Below are experts of layer 6 (counted from 0) of a mixture-of-experts language model. Rows are named router (the router's row for the expert), gate (a neuron's input weights, with its number), up (a neuron's input weights, with its number) and show model dimensions 0-191. Each number is 128 + 24 x the weight over its row's rms, rounded and kept within 0 to 255.
Before each expert's rows: a language model's description of what the expert responds to. This comes from a sample of Wikipedia text that the model never trained on.

# expert 41
It responds to: Single capitals and periods inside initialisms and abbreviations, such as R.E.M., Rs., FM 732, ST, DN, and decimal points in percentages.
router [108 154 135 129 116  94 128 123 108 135 101 124 110 129 130  88 153 122 121 121 120 151 127  85 135 105  92 129  95  82  97 111  95 125 123 130  97 131 121  92 129 120 143 104 150 134 146 126 112 132 105 122 119 169 144 136 161 116 148 116 157 136 122 109 115  79 118 113 145 150 109 166  97 153 120 136 140 146 118 158 125 161 127 101  59 112 140  98 127 157 120 118 130 134  81 117 131 143 113 137 130  64 107  96  93  97  90 105 136 136  95 149 117 108 127 134 119 135 100  95 129 120 110 133 141 172 127  94 151 161 117  98 175  96 119 127  77 102 143 159 109 157 104 150 177 139 145 153 141 163 123 134  91 100  86 148 167 136 172 119 156 148 143  83 146 118 162 137 137 108  93 138 144 186 126  96  98 108  97 112 160 100 123 135 130 128 118 141 112 135 140 162]
gate1 [120 113 126 122 125 122 129 101 158 104 121 108 178 134 107 115 150 110 130 120 123 114 154 102 145 167 155 118 107 128 142 112 124  98 128 135 166 121 101 143 112 143 145 106 120 163 189 104 120 100 147 157 133 152  92 118  91 151 139 131 109 141 149 122 132 137  86 148 191 139 109 166 136 144 127 123 148 162 112 117 120 158 146 113 136  96 110 181 117 136 149 145 133 140 149 140  94 117 158 117 122 134 150 141  91 122 152 107 128 119 142 129 129 110 115 113 178 138 106 117 105 138 110 116  90 133 140 141 125 157 160 125 148 122 170 127 190  99 100 141 104 122  98 141 131  92 107 146 141 130 126 135 164 152 157 114  75 150 106 104 130 180 125 107 100  73 129 131  99 145 155 142 138 108 120 100 104 124 163 156  91 149 116  76 120  96 110  78 146 116 161 137]
up1 [120 111 109 151 130 131 104 115 129 124 126 118 126 107 156 137 104 142 135 151  85 161 124 140 156 120  79 116 145 124 185 163 108  70 114 110 141 172 124 156  89 121 109 103 106 141  96 148 117 114 181  98 117 175 100 172 124 156 131 152 133 145 124 147  96 134 119 132 125 107 133 112 124 158 114 141 133 135 137 123  68 147 138 143 109 138 148 115 128 102 118 140 115 136  87 134 122 121 143 145 103 114 139 105 114 133 144 130  83 115 119 125 133 180 125  90 142 152 154 113 142 156 129 122 102 132 115 112 131 150 126 148 107 148  83  99 127 134  93 122 148 132  96  99  99 117 171 155 183 119 112 120 151 142 111  83 104 135 136  86 114 122 130 150 124 104 160 115 132 125 135 138 128 133 178  90 148 127 119 135 116 173 167 132  80  70  83 117 148 125 107 109]

# expert 19
It responds to: Inner fragments of foreign personal and place names like Lajos, Vajda, Dunkirk; also indentation spaces, year prefixes 201, and table pipes.
router [163 157 134 127 155 154 110 153 128 112 101 105 153 123 155 108 136 162 127 119  88 127 157 121 152 123 168 128  99  88 121 127 117  94 141 153 135 143  78 116 153 142 168 161 157 120 119 189 106 132 128 127 110 110 130 163 168 125 142 119 117 118 116 124 118  99  99 147 100 104 125 147 101 137 125  90 118 187 132 162 144 152 146 118 122 115 151 107 140 133 145 121 110 129 177 118 137 108 113 112 112 110 145 109 120 130 104 132 149 162  93 130 102 158  93 116 132 141 128 125 126 137 105 118 133 161 105  97 140 101 121 117 166 142 107 112 104  91 109 156 131 146 120  92 155 156 150  98 127 156 144 109 145 108  86  88 136 118 149 144 139 107 137 101 132 159 166 123  93 114  90  99 156 143 163  62 133 111  81 121 102 107 148 125 146 123 134 166 127  98 124 139]
gate0 [134 114 139  95 153 148 154  83 122 104 135 146 114  86 102 180 145 143 155 132 131  98 152 139 151 134 128 120 128 114 118  97 134 146 149 125 162 134 159 166 121 130 125 131 106 114 118 114 138 131 125  80 122 155 113  96 146 119 121 109 115 131  89 137 102 122 137 121 112 158 134 107 149 123 145 120 118 117 115 107 160 134 138 138 116 134 122 125 152 110 119 116 119 140 118 161 113 128 129 107 148 131 112 173 107 121 127 141 166 131 164 134 116  82  97 154 103 107 141 120 167 101 122  76 120 111 128 138 131 130 168 132 189 118 159 149 133 142 165 137 109 114 146 166 149 149 126 153 131 153 154 136 184 200 130 117 126 119 103 145 107 152 136 138 162 114 145 173 129 146 125 167 106 159  84 147 151  51 161 190 118 139 108 122 151 161  99  93 114 131  92 108]
up0 [148 156 107 140 127  92 138 124 131 152 115 140 149 137 139 112 140 127  91 101 109 115 137  95 149 157 151 109 126 118 121 107 120 132 128 118 128  93 121 143 141 109 124  92 182  98 146 107 136  89 156 144 172 122 101 113 130 133 144 108 133  87 132 132 149 142 121  71 110 141  92 157 120 127 146 142  82 123 108 127 105 125  95 148 103 144 103  82 163 122 113 137 110 125  99  90 156 122 113 121 151 177 113 106 126 148 140  98  85  82 138 128 160 102 123 146 123 125 152 120 115 141 159 156 114 101 140  90 114 124 154 127 115 129 138 130 128 132 116 110 138 118 130  90 130 159 102  87 133 135 143 179 126  85 135 126  93 138 145 108 167  97 179 122 105 144 136 137  93 116 146 114 124 175 166 129 138 174 106  80 116 103 112 119 140 125 117 159 111 142 136 136]

# expert 39
It responds to: Given names and final pieces of personal names in rosters, results and credits, like William, David, Sum-it, Derr-ick, Nikola-os.
router [114 141  76 168 159 127 109 150 130 128 126 105  90 148 102 121 124 124 143 129 124 140  88 105 101 113  54 115 139 149 108 141 104 150  94  94 150 130 166 148  73 107  85 115  96 121 121  37 148 130 108 122 150 125 150 115  96 122 131 125 112 171 158 112 108 108 154 121 116 173 102 130 135 134 129 157 121  73 155 112 114 115 127 125 123 125 140 117 106 115 118 139 138 105  85 152 134 159 110 105 118 161 112 135 130 140 166 128 103 101 131 113 155  95 147 116 135 115 110  92 164 125 148 138 103 113 133 124 155 129  97 152 105  93 171 112 138 129 152 132 118 148 102 129 142 123 103 102 166 100 102 156 126 146 145 153 122 131 159  87  94 127  98 160 139 134  60 132 154 134 152 160  84 109  98 176 128 107 152 139 169 152 142 122 102 119 129 107 153 147 125 144]
gate0 [126 127 162 123 121 136 119  87 130 104 144 126 109 170 159 189 148 135 145 140 173 115 128 132 106 111 129 158 152  98 122 146 155 143 170 122 115 127 136  94 152  67 123 128  94  80 137 103 133 113 162 137 173 111 103 123 120 145 116 112 133  91 155 154 149 123 153 127 139 100  98 144 114 154 135 127 143 129 134 112  98 102 104 121 104 133  94 123 139 134 130 131 105  98 154 137 115 127 124 121 120 117 170 135 126 146 101 142 182 116 135 148 116 163 105 133 113 126 125 167 127 113 108 104 117 143 113 111 113 122 145 111 125 143  95 130 141 143 125 163 206 135 141 136 101 165 137 147 101 131  84 178 106 107 112  72 142 145 140 113 115 170 101 142 130 117 116 108 128 145 128 141 112 144 150 132 140 122 119 109 130  97 130 151 119 138 115 127 134 104 137 113]
up0 [132 145 108 158 117 137 144 143 137 159  91 131 124  94 123 130 130  94 153 130 132 140  93 113 140 115  75 109 107 131 143  92 105 115 101 175 144 159 154 122 101 115  62 136 126 107 158 124 171 136 113 182 104 170 108 131 138 116 130 165  76 152 141 132 139 122 213 137 124 133 149 104 142 162 112 133 139 117 145 154 163 101 104 148 115 137 112 132 100 154 125 172 124 105 157 148 128 106 103  96 120 122 150 148 146 117 148 129 114 143  87  93 146 134 121 134 114 119 113 120 149 139 178 112 110 103 127 112 134 117 138 124 106 112 160 146 165 156 109 139 142 133 164  82 105 134 151 112 140 145 124 142  79 129 137  86  66 125 100  95 119 148 115 101 110 108 158 105 132 162 147 109 144 136 121 105  94 136 118 126 152 150 107 130 126 101  98 123 121 104 133  87]

# expert 30
It responds to: Final pieces completing common nouns before of, and, in, such as ap-er-ture, voy-age, prof-essor, River, station.
router [ 89 151 149 126 170 111 101  96 119  85 157 156  95 187 123 146 144 191 106 135 123  87 124 132  90 117  96 106 183 104 127 136 155 135  97 104 153 150 126 101 155 108 146 126 119 170 142 120 139  60 121 134 139 143 162 126  77 136 138 151 130  98 102 140  92 110 125 109 106 125 154 125 110 141 167  97 123 104 126 117 138 140 147 125 146 170 118 135 119 113 102 135 110 133 152 148 113 176 145 119  95 108 163  83 138 109 159 100 108 112 129 164 139 110  93 134 118 118 120 123 144 132 118  97 101 144 146  93  96 130 108 156 154 116 126 147 108 115 126 124 125 128  87 140 108 120 109 164 135 161 121 119 101 163 130 134 175 121  81 114 116 110 127  78 109 209 130 134 132 110 130 147 106 102 118 138 161 131 125 141 137 164 140 126 116 151 141 118 117 127 133 160]
gate0 [ 85 131 105 128  71 107 124 149 102 130 128 105 135 119 156 103 116 108 150 166 150  90 100 126 109 124 126 144 114 177 122 100 115 130 160  97 117 136 136 131 144 149 114 135 143 120 137  89 160 159 120 128  70 137 104 115 166  99  97  95 144 141 110 144 147 132 128 158 158 142 115 139 102 116 134 128 128 135 161 131 147 125 128 143 166 136 124 154  87 147 142 132 143 107 134 172 126 139 143 153 126 144 132 119 141 171 146 165 110 147 101 110 122  90 121 148  98 145 125 178 139 131 162 122  68 118 109 147 160 134 136 111 122 135 162 141 120  61 113 125 101 148 116 214 151 113 120 183 135 153 117 191 121 146  75 145 103 119 115  95 106 121 151 142 135 130 101  89  94 124 123 148  87 110 126 113  99 112 140 128  84 154  99 115 154 153 180 106 122 154 177 114]
up0 [133 139 138 141 140  98 110 178 107 116 118 149 116 130 157 126 136 148 144 101 205 127 102 162 171 123  68  87 117  68 106 146 138 134 113 114 128 141 176 117 163 117 113 108 120 161 106  83 135 128 116 118 109 120  98 124  81  96  97 120 140 144 109 150 138 123 128 103 130 109  81 114  76  66 155 155 146 128 155 132 127 127 136  96 155 145 168 150 134 138 138 149 147 146 133 150  93 110 142 143 125 129 113 112 125 154 151  77  73 109 139  85 152  90 162 143 169 137  97  87 110  68 142 110 107 126 133 105 117 172 144 159 139 123 144 114  96 131 126 164 104 175 153 140 137  66 142 129 150 117 106 173  91 128 114 145 131 143  99 148 131 143 144 130 120 199 145 176 161  97 113 141 123 131 103 147 124 170 154 143 146 131 146 172 149 183 127 104 112 105 111 131]

# expert 46
It responds to: Fragments inside Latin species, genus and family names in taxoboxes, such as L-or-icariidae, d-or-rigoensis, Flor, Mor, -ae.
router [151 148 169 148 149 143 150 163 141  86  98 131 165 112 125 127 126 159  92 129 116 114 131 105 154 121 166 121 115 113 149 108 115 113 140 137 143 104 141 128 142 154 127 160 125  73  90 164 128 119  99  90 166 105 160 173 110 126 160 132 125 104 151 142 135 116 103 148 121 115 146 142 116  97 157 106  78 166 129 149 146 162 128 148 163 128 103  92 134 127 142 171 137 145 107 121 142 110 128 102 124 131 127  60 121 119  80 140 141 157 122 101 108 134  86 146  96 107 130 102 175  89 134  93 137 148 105  97 111 108 122 143 173 162  98 113 116 119 127 154  86 129 128  86 120 177  94  85 106 159 144 147 130 154  97  97 151 125 172 129 130 121  96 124 120 161 167 160 124 104 128 129 128 134 162 113 127  98  97 121 126 109 130 107 151 176 168 149 112 169 110 108]
gate0 [128 108 107 123 125 121 163 108 181 119 159  97 146 131 126  60 115 129 129 141 141 147 121 150 151 139 155 169 117 119 102 111  78 127 127 104 141 137 127 149 130 127 108 127 130 143 117 147 108 175 116 135 135 134 127 112 179 128 135 153 132 196 161  88 127 127 157 132 105  79 119 114 133  96  78  80 135 158  85 133 125 120 121  92 146 107 133 121  93 109 147 143 135 121 124 101 155 151 110 117 181 107 122 114 142 132  66 161 147 180 133 111 125 213 134 177 178 131 157 123 113 124 138 106  90 114  99 106  99 159  97  98 138  99  85 167 145 109 123 149 162 116 113 139 140  93  99 115 140 153 116 102 118 130 158 126 128  88 143 117 128 108  78 118 152 130  90 111 100 117 167 155 164 121 109 103  72 122 118 115 119 132 108 146 124 136 122 111 126 125 137 101]
up0 [147 142 164 131 145 137 142 102 112 163 118 140 151  94 135 149 188 120 158 126 139 132 143 155 144 149 120 144 127 112 144 148 101 118 147 148 134 115 141  97 155 131 131 124 124 145 116 114 171  97 120 130 122 130 114 138 160  92  89 127 123 112 105 110 133 141 125 102 165 141 138 113 138 125 137 125  92 127 115 146 137  85 120 148 143 115 102 132 116 147  97 135 139 121 112 129 139 171 132 154  79 221 161 130  57 140 146 140 133 124 171  79 164 121 142 157 141 132 154 132 120 126 118 110 168 126 170 132 133 132 119 156 105 165 134 126 109 119 127 109 137 106 136 116  98 162 112 126 165  84 133 126  82 163 151 103 111 164 125 101 117 129 153 164 108 144 112  85  96 141 116 116 192 112  86 131 107 102 116 120 139  78 159 116 138 119 136 103 109 127 121 166]